{"num_hidden_layers": 13, "d_shared_expert": 64, "norm_eps": 1e-06, "optimizer": "muon", "learning_rate": 0.0137, "batch_tokens": 32768}
Below are experts of layer 7 (counted from 0) of a mixture-of-experts language model. Rows are named down (a neuron's output weights, with its number) and show model dimensions 96-191. Each number is 128 + 32 x the weight over its row's rms, rounded and kept within 0 to 255. Numbers have three digits each.
Before each expert's rows: "comes before" lists some tokens at least twice as common just after its tokens as in all text. This comes from a sample of Wikipedia text that the model never trained on. Tokens count by the router's weight.

# expert 21
comes before: " the", " a", " his", " John", " A", " an"
down0:127115156113126083086079139112066135122144167147091177098093090088135211144137048130103064139125167085147204087126178141130144107087100112146132115111137157121145102159175126078138144052127082130157081121106109148115172177142091156106118120127100135119129148106172119142125168106105113110
down1:144150072074095168148165091109111108100094160129147178139201137135104103076122125102124191103115081142075098157131090150124086106128136104133088125117051127117111155127174142101139166098128175085072156106081145134162131098131152128067119190148125104105133128152117138123103188104198117139
down2:193149097052171159138128152101101117129113150155146144124143123141097110145129174090095082162070089179097123154097096171092144167152135102129128120101076120047151208169070120088113199152149090137122118116158112124153109083121131108070107107129099163074032078101142149139072153050145060133
down3:076102135089120142154123099113129109123131114129164142075171157111109094109104102093144185084091124141142102124107144110074137111050146142168112068132089096133104135087152120145151084140162135110114121128085042074123125175129107115155161118120175165131120155095134112115145116089193144130
down4:183182126083113146146157123125095116072150167106148156108129088208131082180085097135065150137121109100132121118126135110178192101115106150115134156106127128099124143147161116110091200108134103068176183078131139223119146197164194105147116136127187131099124142176136134140069122116085151122
down5:130116110104146108126083109118109108115082118134120106091124159121097106117135146114125114139107092139133188136140131115150072082115175088075071118153149139113182176124147125122118077125130123181143075131114245147082122184147109082057132122108156142129146153073168176073100110165168134130
down6:126113108135107177119096154129144083163117084136086126120138112139187103098108183123131164082148094148082124098105125142204111117068093150119091146151130146138137129059108070095179141105098132188126110102131109148099058179110124116040128149116141110051070154131173105153111140162110170140
down7:133202121104181155108157145139159083106197139113147142130096153173080081167119132156078126113128170131088084111097109196103131124131111107131149148150137166137125114146167119130129155164153134107120187118046145207177134155110133152137120090120121142122111081130164071202145167122137177123
down8:117135151158137125137142096124166147130141068176151135145134154138115081119129163149146103102118125103111116129151143138159193151089149152100154102123117136196055107179143111119115104173130164085159141078105117103130078113185116154146071143153139095129053112110105121104109141151145079092
down9:114100150113147110108122114119112094129155095092099155129085125122062065164183189149098099182108104141059129163102146149144113110061113056121142165069094093143090102125119158157119142121134151114148083104109135164164144142148157190197114150158084142105133161146119149132126156112158159148
down10:123069153084150153148131114119134150138058094114140152085090137199064117094141130082165141097170130124093075114157111149083193111138164141139118137124148152102138160086116176138098048102123155121140109082112102124119099155093113158118093117117147135122189126085057205040120174157102137135
down11:127133132137109115163166117146143177102106136113125110138104137165174168131138156130150111161137098125092130114140146126085125185122159117114183165157150109122104119093109152110037089126152108125191090074039121133050094100102127173139150136146114138076087161042164140146134085131138078103
down12:100089117126175105108176170159111128143088148080164132169178127113107098145145177096213128139143106100125180152144082115101037132160186112131111154134103136120190090121114128076166175109104092076098033143121116145174092120176168102160033080120088112106114163109133119167123089099115144141
down13:094134153119185077156176165170128112103151078163182135124210150143136120134144186187150090137120168131125120101142078119093109126103176180077180140148164080150112133106152089130120125142089163108140063119095061135047080166155084137125139165095121125117126135105111168076138137133140099165
down14:120113158114164126184148121116133095106074115118116109118122182051112117128161202100149090125138126140073100109145142136149111173128140119129183120098108143102137123063154057112177166140174168133130035126191142123100144172105111128125171151125174137188135144189133099150096104166148134158
down15:197149082077134193101126169128122108161151155120209140132147135154123126128179143130117163124157106098128083119135106116132125116170127153161119122075061139126108132154178122161153114153126123079150138215114113170166172103104130130145105109088130101155073097127160154105104136078105081112
down16:183104177087136131161184075095094121085124157089112109102120074140073069161133110148076140101104136159151132164192087097114124126086097149071172134148119121192134112119154055158113150098138101093105097097193124136073138170165131124085094156080146076078159072148115135219134133151066142116
down17:142130131164115133130157115174080166149080156147181159111149126152158108235118130130182168132128147101070107157143155094081119136136096109108058148149144124218127087111155160140095095070112117130120141149139139172157160140096182131106167097139051100125132130133089109105138135134165161129
down18:100146098091100132149157167107111175091139116129156140120115135113102103174124126159142114154119133145150106137119131049092187126236197149087124209130081148131135099145128089081125139113169137088139138135121134093126166104236144141115107121124161142081112164119172108130112156113125110129
down19:141122160124161156144156157128114089114169101173118155138138080129158141126108155163170163106116103108140085121133083112161130137115111102154159213188164120137181086111192113109131094103134092119144066190091124120181145126144128142148158157122112099178099134055131141121098131103101113091
down20:124130110136151158143116149188073180116133148165116159079134101163066157122114123151147143121178111099162115200131107138126084136145058178174090155131083174177121124170062121113174137119171136136135125123164118164138115110091137144116163125147118141113121151160123079153133180033138121114
down21:170097080155124132141124195145100148122089128086129143112162147076141101116210085056131162152139102118121116142084146128102181194112136140127113109120141047161134107020114185158115114078095164152051122104041095116141149152132098121163164157117162106105180145135122126148194088167101118177
down22:149127092128123170146166149127071082121167071111106163115159102161171155088189124162131169112115124092076087126113119135108139080138119102175137160095212104094154107121092141136132135172082058093164144166160109152156098119126159130142141148134097121159152135161213138122088104121039147147
down23:153094129065192077145113141076172100136124140113141111094158110130059101096101103133135129125159125147130092148086081108101103150063115177112091097146122102180137062132124083166169120096179118132129221166084174161066133096116248078083138092182153152088103110176121091145148112148166193109
down24:164146161141074154097140138159148104102116121170178121136125129169161151111103153128117169139124174109086151127160088115172196121086124118103199105112120127130097127091112175107055151092154076132255167157119109058124119143103067124101113116125088152129157190200114125127141164118055091126
down25:131185073076104122063119127156138111093101138116104089083104130108133158094150156121144135078132099165199185109139127127150122126096093170157098106161154142154126114116098093159140123153090063177108142157155139129122118131098093068150141162140133111120133142105116153083221148131098155093
down26:093151128129099126143104129105135083100128130161197107188099084144144115160139109160127114127130144131158117053162173097179122154149106150116095130109177073079100118150123108146128120139127110152130139078122149182141085164124091171159120165086121143115091121103183167184112134174103107107
down27:119123148116103138110135097098076137150088119055142123120175093230108130151142080106132097131163134144094134107082135102108126169199138166145135137168109103088031098098093133148166147118128128157147084079115111109099073163163146098081121103176126121100177104110180134141187167122157110115
down28:099095158144200125153082107129182101115133110087131160173141095074117121113142080091181147116109144080138169132136085119137113168133083120126137152110167145166095130074094105139133097144103111175157127123139110150121166117132122089149168195127105099130123076154100143198120113222078103107
down29:111138125185144168097124174191143125135115148110153111188105168169131086189179118116155108166092175135117049109111117175125146171115176130114095169115109107109125135160179077133099094165102115088132076145147131122163113151145094107106129100172115130074125105145069100214140134038134111083
down30:152156104110120231088137069118144072085094176089142144146162134144185119036120109089157119140087102160063138086159128153127089182138151127157170169097128156129143148118096113151113136154114087129145140171121172074157154086180148064072125127140131134158092176052105123097164142110130112137
down31:138083135147119115161151087192095096137121076063171146126153081182153114131166174174104135124118118172150142132097115102124148118113173128108090081085115102082141064130140136120167152100154166128130157080106162208123041170136147140135114088119123138100162153135153146160033167151124105145
down32:144171117121161104151169127145178102082114132108167128110163167152177139172114148069074108138160141121149155096175120168145110174148140102087123147146100114137139149146141114131086106132128158143151074198117159213167104152182116069141116059104100112142106096089077119088081125169104102196
down33:128114141068137142162097099147115188182114084160150108140136112116129080121112149105117108070074133142123163069165139090079124116133164102131107177109085126114064066179109175114123197084098185086103076118062135152139125139125120100151166140143107079076105176143113132075108126156141137064
down34:121121101118062106114122104078104142083120125148129183118109081170138065168174116124104136074113113169089174132127096104227156111113136119146160139155122114153108173123131082127144135101108159200120114110109100117162179110168152162181201112140169162124155072124156083202127176091155135160
down35:098117086101064097140062143148139120167064099185090111153142143134112166069079118140135105173115127167119076140102148120174153166148099130107073127126065108130118107210108111103096083104107196144109145133157160131145050145163113199164123087133223134161142118124134166154182131148137148105
down36:137147133153071178155145116131130146132122147148100188137099106133174129153137069137115099097120134039097180129140109082117162144154155116152167177172111119099118128161164136071160132108131040153155127103161129122114183166104117112121109190087062161165153220158176167103159163113112144140
down37:162187170147054158091148175127208105120088110112155074184140135119148142089130176189114137159084138162129108169176136104085129113171123084086165099137174119166137144128134194163155085121152115083118167159112120089104144117108169169145145145162129164111107105127117118114105099153095156157
down38:162147153172104189151161103114103054146089146059105130167128138127149048146131158136179089165106171126108121217146103100126139158147088119129110133129165099148088100107151058148088118136156118179109143141126133105182169099163080125124103108203147185097130110053137176139096094113082183103
down39:106138114111200130078079062139184105101117092124154084168143193111191101147073147193091114073109081134094099105108144077122057152132165067141183131103147118135148153105141171051132118154180095134150126149180195088131146093121109146105086118169124134195070136125104143169147135097118121106
down40:110107107123116133168120116181099170099098101108187106153145123172098124105137112171179167164094087120093116127110151191127134088124149130125051122124105098094166113147111098180143117090182127098102100117119162092075130155084153180136095165106129136158150083138143181106085131092107133161
down41:134112141156182161120137138138152123184064095121092159122108136107144138115087170174083169119083135168120134072065175111105096142118086117070088144103135040131160139157153137134140142102070116127099155124119092124145167185107132069150142098157065204093150126054101092157074107134122065128
down42:139118155082142096103075099113142095167048189122118164108193107159144073159168097142131093113150182177149092071087136113176157111146052190099105134141102123114126120172111123123136145128089196123141163079165127114132116148131108118129131151077106178131108138114131112153105111133169159165
down43:155110155122113152166115087136119117154089107154156112077086114157109152079142187114095167167113138221176100188142131099157150165152172160169104134174112154124115159090161116182144137170118150115060140115151145069129161174152188144130115102122152154095074115075170139122153125181116179127
down44:097118109114148117155107121140084138136131167147180090103170138099112172148093085176105164085104105117136126125122131163161136136059136107177157144155145135116125112078129084130164055060122138102161114100108139162103117106141075131112025142089101150123147139158116133138072167072116121105
down45:086127085171138118204137089134122107098114100150159165077157186099157160188125131079095079159139159160117106121090123180191106162148110159175092098130113114170116158169130123123126137097134108150090172173169090113177103165149083138134128108157154116110175123103098123114076113099109098160
down46:118158128111144118155046059084211121160068101074134136171102118138152197142164113093127111187167107160097084149158126108127133144132102131099075173149106124198121169111120083108079087089120158071107155102149121116176089084157088164159129175158084119076118140082120108159149167099148086174
down47:118157214093128073165164157130166154142098145146061146084078069103071137183065094133102188079135209148119099199129118114078130145136111123052127117168123176140131089128132073132139121203124121115088146172169105128067174139148161125148133141144140085093120088132141130159150146159137134146
down48:078147130164139152079101132172156147132133104147162142158112109137098161124123099136131070123166119104094126124127123150122121121089202147125099176140114138128118131097125149147086085102149154195138137080149069107107105111145059170151132100137089128207130142110151133124131111090063098146
down49:171126115151124099107112125113119125125115075142096114116117121145177110044143110103166168124147114125108150115120200144179155168124135145116051131133130092159103207086162125117140215147181078130118059167126197183107095120113134076092184142135088119169157150095157117116140127169125117187
down50:091159153176142156096142122134088103143140120142148104129094124138097108145147162152091136132173173150083107142126117128170134152157150158092160129064147176136132140211137152120111166164110116100091105149091120108115109152144079129093123110135100180099118173085156153118126091130062089122
down51:134106105076150091152131162094128131129076090127118055087172123088109072127161154129198096093075149136127132197190115082160116123065098134088085111124142102106155119049129128105135101067120127092153131104119190082155097132174050107131110138112130104125165135144089130125167143131132125146
down52:090105139088159122195070076146151157112114133145101130078140176091150160107077103105128085117114166108137092142110124159115115087137144105109159070079146183122124081094141139085165127140133106192117178087175204076136139150159105128123144128151183106049151100137122132112132133172106090213
down53:199152117057171099129136115178127116175086176149142074085073104120156179095125112124138149114134139124174144096093111125171172173056082146087187129125149118128117087141135163133120145131066066133122173149093113140153104205114064097095103131076126173106088142096074202181118129164164103155
down54:070090206205130100174100154171155100168104127082138112154149149078161156096146180127142074158141130114106092120099184128113146180130123153053105108047154141096127139062149132099143170170167171138070145146131193143110132129110175131098174149137155131160125173100115143137119161181134105076
down55:156205121136205183079078117161150121088171139132173176165121110155127104161091125143119148120149134131092116183109150129179118104123118098150140148129152112195094110135174148094122159166115077103178087145115145138153118007119103157139084191096071091133124128138141155146189143125110117127
down56:175104153118170158132177177174164095151143049092125143202118139180112154132104128107135118158134145157105112119140088106111089161098129114160086117142145177102092128080061113149131175140136085126083132102102138167072177149135116178100169159137126145121167133119137076147065090159151138120
down57:083093120145119160177157154096136142093094159106101151174109129171135139148096169087119097151137116119156166188118153126109132044136127089108133122097191166153132121106113121059129160105160111146153108138127123164197116132171144071120138044158126165165144074133103105169145111153149135092
down58:103146143157138121179103108128123150075118088102133107142144201137169138186109103150155084055077134169076123120139090161112184150120137064120132132135101116089179131194118131122112148077102056125166140119112140127165144104152103195132183110027166129155144101154058110117166188140149185126
down59:117095198141135155149158090126143151090088159099194149125151154084123067126128155143129104153169142099172142141126133138141141139208135181144091157137192106157092093141148121182148163126136139140129111106174106124122056121187118089066130162059104174151189154141110159115130124199095162148
down60:175081131144128162111124115107140118140139125179074192103137115139126141146153114111124116110185177144147153117135128145154132167171154127111145148115111190112130115125148091102100135149120127130128148120093120137116157082147189125077092153130136125158209113120141104187122184199085062120
down61:086110073162085122143117138175123135141151109133118171114159152105128123115104121063150210168087107127138131139128132111062133103173196129121148132129109079092149096136211147112168131124154183163154156149177124134160104118102095121129090200163118143141150145186148092140130159101060090093
down62:128189088120139135160126158109079114152127136156067137110182102140115139090180113125095139180096093152161172082087070109121101165131097134061132130133062137106112125129147176145129133174101074163119194127090071100174147120133087091129169136128104130070060078158159133145140142097106112110
down63:112094108116092121152137111102122178128179093163162125140067128124108165154118141117090159167149105154134140118158203090077085079167124161120104126167120106094142092135066119135070161105146190118145139164119135090164140151053084077170150134105080171120132138068129134099114139146116167118

# expert 62
comes before: " the", " a", " well", " he", " an", " they"
down0:133186112111157114094120129184120092074182126055119142099134077140104106067140105159115164123120171158109133097137138112131111069118124086172109134129168164104111117113144161130130138152117083161095197172098131115074095098110155108127166215131138112127174155159179152150187126125106081022
down1:119115129092147139126124081162171131144178165147122089123127082124208194090148097133090144097161126129107119084166213106118145113108135175161159145138128131164111133104145102127111188131216073148116140085102131123198164122156117052103150132150080176216142104069125069127123110111098098143
down2:137120086131125114116126114152139158109031121151163132089161149141139096150081243075144117177170116172121128092143084190169179109159158106146167066167156143093109124085137102081071095114127120128107145169142137087096108169123095069172143155156111110196106099123080168109114135129144158117
down3:175086152117105164126157128056066069101099136162131134174156088152132159166101188099168126144189115139111139117157080101064119147108141140092169093150096132095139110079110136077104118135152139079123132134132113108147116192090101110130104045130142127121171129157113108094102163096101097158
down4:139151197098166081124169093150146108123147200142097127145143107104143099150172157167105189144113122096154119121149220148143109149109087037091167124052154181132187189166134077170143118151143128123108145227161153137113102109089117147136098133133103126135134144149120106104151124140084086106
down5:113075156127136097149096106128126121168104166085125096173101102154155079199196129176132135101149117129181073097102063119085107116116100122124106138070082152107126156181125124138112139088141132176164131144148121163178098155130111131139158158123147167097159159117144086119072111098169165135
down6:046116103113110120125119134143106084111182089095107055132065136114205141118170095129144147079157142145107142140115117090124114128144086109138156118128155138097190158126119062136151091149075101168165130122168185152154136161110137154104150157155177141163150129131145144062145141094119154112
down7:128157110078102168116126133144171120126114066127082150124082043152135093111102191150120100084077146112127141129096155159169137152147130075196087130123076111130138108137103170136077113136149142100136063122126131131145158123120174140188097130113097093147122167110160147139142100099133173071
down8:152161131149105165159157102103114050136150107148108118110127140142171143136123120145113136076122107123143166144135114140079152133133161134083136102128122120146117119129190174105126149187139162115070116076125031129171172103074110179108167114155125104079111112034081131163108150141085172133
down9:113141121125143101191110161144114112132203169044135076127145085148164147124134133166107101086121199144119113125105115132163095145190104090125137169061140173190132125147209087173133172099127155118138104069136149127151129120117158115151079100134099119198106086114130161121110168097088166179
down10:161172158134110122131157125143121107116128156120072115138158122181150136181095119189157113089101133157147123175115128112133116111058122086090165073097091154093094156154104083203109123129055139176055184133086056170110120162122109163127109127092110101060152117211096159113077130116145075162
down11:184134136177160151112109168141060147147124146118171157131109186134127130137199105127149087135133091101146159098137101070103173140138143160162145124137096134118100110155164166085126072078100132128139099135007186158111105105160157111151113069155154173121086182095094178142157141086147149132
down12:121152140080163108096163101139198117112163164134119116070114133101159126217140147093069140154111142135099104127142158124160058159064103058125170145071091139127152152148142164142122123103192075151093126101160159131156140133131087086168096171120100087157148097166174186129149068108099135106
down13:135067063125096110162110131160164155172141093118181090151152107080119126123105145170150094084114155123146147108085074158112085137135203169107143128138108165153164111063088188129154072105080081139183130157060148163130159142131131149107051138102159149090078108085056112107105073135119070138
down14:138116148097174151197136121117122122096137122122128123183133150077170156069106145144116139141082146138088113149148161120060131138105101181088138172113137141117116078123115135123101180231238099156143157203134120124093200140114097134170163171125072121104157099110096051195146109102074128117
down15:124196110111109197085129171124109124100139101110117133110133085091078105155111097135125190099128174119191097076139149172123134099119111084216144212155152149084138133099156139102078107142110111096113121163119113160121102151111105152135136124074112125141159152135123182152111076105113167158
down16:124112100135171117171094010092155123165119178108155090099136149192136086096079130169121126098138112143111196143195124129151114157179077177088129119107097120185111179083179102149120126099158167132046126137118142123183125159140140082207136109156168142154092142167115143074139136086133077127
down17:138093142132190177158186122159089112128163129156156113156199127079130116111119181105128146120062072178125105165069115100154072127134141178093178084109145084136113175150107165127128136147154136159139148096132138160075122144101165097137099185133137120117171129159168110117099125122168126149
down18:090109141093124095163172161121131142082097158145119176080126100159156139127114159114063088145127191155167139155106144115146121103198164150151146138055132127118105112118119097157118155116162152086064100171140116124079131134145122187131197129127127126122115098091128118080075097172142132135
down19:171140082117119169115124187069128067124144138110131112135111093134113113056100177163068130127087105096119192123135102129143129161155141087183150127143125137109141171153198133191137127116114075120097156200140139178116148213160105144113146167112110152120121158141105145058019101131059160150
down20:068127066146148166162102102157120129155087116129122141147145092135086127115157102126137127071160115134150121094151064178132136136163145140131090119072147145161105146091135176133095168135135141093092098119057083157082178132127106165101145125122143166087140149152124149138133118079111093140
down21:184115141159119102086173136122131097153057077107170123140137182066135123168170088133122134097148087119146110171130127109111164166090165042085137073146106160147119159064172086164127149124183141121054082120055104105148174110151104123120093133135138123101124111189141139211101128121139134076
down22:113108112094129110126164152120147159190083150123192152167167182077127146086164112176122140071112112103134097143090097137115085121151047125156118174066128091110137099133141175150175103140148128135102084091070123118157086127133157113140147171106123084147066127117136146132117141084064132100
down23:190058122076083057144138142106151101125154114150147118132206048103141089137204140097139132138121179140145145117198170135106146099122169183149139150103169128123159094119083108168127137156117151108108119135126156194118108168049161103116131109137109088121125132097172121071118093121209140178
down24:058151140079128123092124124085129137076118160114149152160192057113124108106124107120187121128106117080162090091106212118110126129157131141148148173115142081122129092113079125188141135126116094072152133095166130108175112074144104094132113160082118117131107149120075142162145198142191184099
down25:103153167095137047138155076072115172115096135073113143116177188145111138130133150166092099102159149158188207082142102108163123144106175170190109091108116204125096166116115157105152134135131092149118136149131133101082154139135058120113190116161104169165099148143123183102176139151137156125
down26:096187114135151111120225102152177136158220174168083119096141109121138152128161163116132131177083181138148133096210154119161130135121098150156155145120102064147095123135153133118106103166163096094062130121069149175045138117183068181143108157118101103113117124136110103107141121179163127134
down27:131113146073102127110078110130137172145143180155112151123110129206182149136170100146114151028126117148125153108139142082192151226121101155139145122178102116156084126125101144134165136147129145112181123144111131096115129132088120128127101165108122177160122124099118152101133171113112111122
down28:109118146139132106124113128162131174166139142126117147134121131091145140138083081124089135129141092080122140111111144130171094119151099108139117179079206113149156148128141155114137129105154122142130176121133119148127212173119101122147056161125119126126130126130096125106164078166159084071
down29:125068071114098193118158094154161158114171155097169181142135138138153125180068114101086161122166078129077147109074119171129134180155113095106092153095111139131152085108162067134093139116136094175117152120099090131162108161122160109067103112120135144152189137096124135163155148060107161099
down30:086114138103120125119125131167124126204129105178149111148162130096104152170121150078121111089104093159111107170166145148165132091088142137110113137131119110143122127193120074090103152114059175124104110161191184125136164151092123150125054151125217053141129106146131131141120113095189108133
down31:122088143106139069161160189084057146128107097094163160103150098107129136180159170149131136140150124153102219119099125083163121087116103081141093072082121152085164130131122149104101064104161149117139100097129198130118080115089179115123115128109143124107122074134160151080087144132169121134
down32:176163057116092115142120132168077087075126068095099089163136111080117101152130137096172104111121106176150145096113160116179087146124133143132093112184103153101097117156126159096121146134144112145130165137105075080175115135103084086149137085083120118083088152126105080134124072172071144136
down33:178122121110125179132096125087159145109095099139125093116139070120094121117101169166186082122138165138096189067185078105067152118141190157107127134127092127170126131115082123102102138094116119089051098130096149139105133175125088122078133173112124124137114149146143125103099196115155158162
down34:111121162139076157132103128150113104110082140079122129136123169100130107155122100155086142157090118153191113133130135139190141133056164113114200152133087122119084154161169066082156141117113099135146093098161150169131159069150126127135164094159121120143181124141153143166128116127117132156
down35:099092089154099078147104085123160155126077110094153142122105128192104064188124093146137144146164152127178181154127122091133101097122155107181181115088163097121110101106087113108142077044104145079114147128161180106159099132068182159120077086143125148127129119112166148063147078080078154138
down36:134144146106109110131141035087101141159132160154109122154115179076168183106134048147151145101158105076115139170057174161136154092107150150110131095106181120134130096073119153080119158096111062109171128138166144080114170098131130129162138161156078084170132115130140213149131168159076127113
down37:139145072111091136154172207149141113123165121129158177169120150102097135108096143153097182113140152127153139168088156142119100121179144042128144138171130132124142165164072180131089179143122157124102180087139116150160151134101092117148145120098159160143108129134124112131141076095144177133
down38:177126190176109097148067144148130104122089134065113113112083110124086099081094180164142149156178106177144127162033101121104135140099158077139135137080119170148062098044119082145121130132043158150141105135134145143151105168155176087105140110103149111111116132109154135162162093200137135161
down39:172127145131137121132193117176144097139113179097140127138113133138158145146092138189168129128167125125152108090094147197083169161114128031136129147075126125117113140071173136105123108140135126134133079069112146137073077152086178159127131111127107114181114169088135154176111091171108145104
down40:069184073087166186136114093184153163100172107133180166109169122124171190165088092151107106165131076134086046111130146147105126171089123112179101102129140130155166147139110098147088093160142127118094132144091143136087102187158162159099173170144098104135106156111102132099179122157113167136
down41:131156131116195141178126155149155141123122149144115118167113075107134108063144158190093132108097125104210102161115129140095123118125128177097109105147168116111140116118116130149118152133109138093161109132106079109174165112108105108123144065148062091124146093099059116125140187148119128166
down42:125151101159066120125153177147114119147103102139082192170103078167139137127092169122131158091129119201118143060162120172114114112157131183086187136109058145200093124138119154179076105114034151123144150162154145142091151127103096173197122069113136102134164073137148098107117135143131161064
down43:046095100102123150081147120133111148123094106167139107134109138166152180156109134109068152161110066164140080154124103132132118121083155153165133152097131165140086114086085131095075139181131141131179113136157140078129125128191126126122074156113157109125152169072107113169129108126162128076
down44:124176140137156144123066119156135106089117128091154048119126191124121125153156104195108117119130110125155063174148107095072081116096078106152088095181097089120153037147116167093152131147096167172155103120125162117177162158132108110109117171127162056105112119135094145213113169105096107152
down45:140121098176133134162137187206132066143125086149091162139121111155140139156102172123132168133160133142131133151089130120159135167111104140114077116074088119139145107063112093116109158129130140096111155110121149171156138090111069158166153116109160138107183153130128165128092102090167123148
down46:099180186181126092168060141092133138128141130136205147117142146115107116165074089155165159082117160121137181122138178133110127133140129123048118103114101133128159123160134097179125130109128148110164163126143075174196134073141131170196140166111095131130149095131097110117146127137095106141
down47:129122126088121159151120092125175159125128109108049131191116130047130160141081110142131128160154115135102108180127118132108138101157099152101136175127123103186168098062075146141144115135110156113119192132115092061119132116134099148186101071153150141104133093118088113186168046145172146103
down48:083095073129124099128113179088141073124106108133096131164177160101136194113112078130145139117089109132106110100138177084102173108151146131137092098136152179117131116129137062146138125143143117164171139132183101079174122136132100156141144117156098175140125066090153113102105141151092122074
down49:152126179166140105174093115147050136161156126088164093166166076096151143095157137098084111163164150110149143053126125176145107087118065199094138159135167124170146136184117133100143087118153132133104084121119131108163126076127095047122098144131164141110206116173115128102104100180196092138
down50:106114129104118064148141137170105122165137120135159185089109076155093145110155173171115163101152130113113195138118121140139138216092140111104142066122092141086134124107144054153185126117146118107141125222097078127068133145109163106141127182157168121110112110118151134130175112109121154086
down51:126118127111136130115145107120124155078111136145107116077159113168111154145165126137157157116066117106139109093180133122099110155144084113126133134142144140112154138063086071136142147112124074096157104103117104000130100115141153124140121185106121135166188120087111129149122149173094123192
down52:120106072165109140151113115099125163120086118126097149055144158145115139161086122107145096079147162056113138169129096144156134113099139126116108093202161167075158134092148164143147062086144111080100103189133068110184152160137129112146107132175177136107128131144108108157061198123075153191
down53:130174106170095181129134125157092089140132179073133132170180136151140110161134135096126107121100158113120135143131125139062127085136133108140149096106154128082108121112132135116140096126154121124128073128084183171137149156135097093140072049161157158184119160124142150153075117121146163155
down54:119110092156102103158109100174141113205128092188122153157139192145132143110133183173163162022158138196097151109107167042086163167152147142153160115109118126096140180114125131150138114074108170124113114110119107140082090183118125171134081101131118079147161136118100107107107191151133108156
down55:122188136167126104112194118078121087111134160175130155143115081119098107117169111133080187116114120165103121140117128116178166077080128137166151101091122149157174178081113161180117093148160130116107137084125189128115093170097119142152095205150117118136159085179170153137099069124113115118
down56:147099120081089143141158187153042129125112138138109138134098164110095152119161101147136127168128167163136079117115102041120128120160137160126113097095074136162099097115101129129145164116186172123144117147094126073116118104194132165176113122137147171097120121088136168204092104097100091142
down57:093076126065131112222105124109099083158103097103109160123086111122059100132187111114077177134120170168168120168087141110129125106132040149089132132156092105210142073123178099139135117135124168148103164094149131097126151164126103067127138204114182097084138083168183115139175102098119135172
down58:182137092145152096093146180144174151085121036112088098087130177171130125196092071140115131090125131163154108109151171185133159120141140089091111117196167118135124164155136091118097125179146110112138121148142139113102151114126095191134132180135078158147154073184113124158122106120161112069
down59:092136151125174176141104115064131163119159154171140167070133142113157111198072127148179096103133108165155151156086160080154132131122183139068117118139159105076182131107117150180115129173109112099150033096174092045120108121140168066152114168131127078083135125104137164090144151092149124140
down60:095178118131149073158081162082137123150127122127149049108220085141134153121143053086131074110150112154129115133184113110086155116109168113086101143065185194119173165104121138114089103136136170110123138122107128140116093055103129125175145142160115162077121088104103107133149080152034109112
down61:165146125096140144130128126101069104132149144175089141129126153141195121131162165092128080152144186123138128109180127123173128134195141150085151120135160147040157062195145181170109155146121116111155073116094092121175198131162117147089141130089097074136138183116159109094108149121083103145
down62:164154181138182153198092078094157176153057135149151126143127128131119124122141065160107072132139133114136146089160115102174095159093151176135123148154120156168134118101138149098070150098113107136043117222120124095128185091132132170182165140163119122124078122092133131161185074122139153127
down63:134110142093191092107079110121119121152012111099177128078122113148074095118124181128129158146167173121170170160103067091135087109103111124113125147114092165159103100147105124126152131153139171123099125139127178063109071133130150128164143148101149139113175140128167150124136129175146189122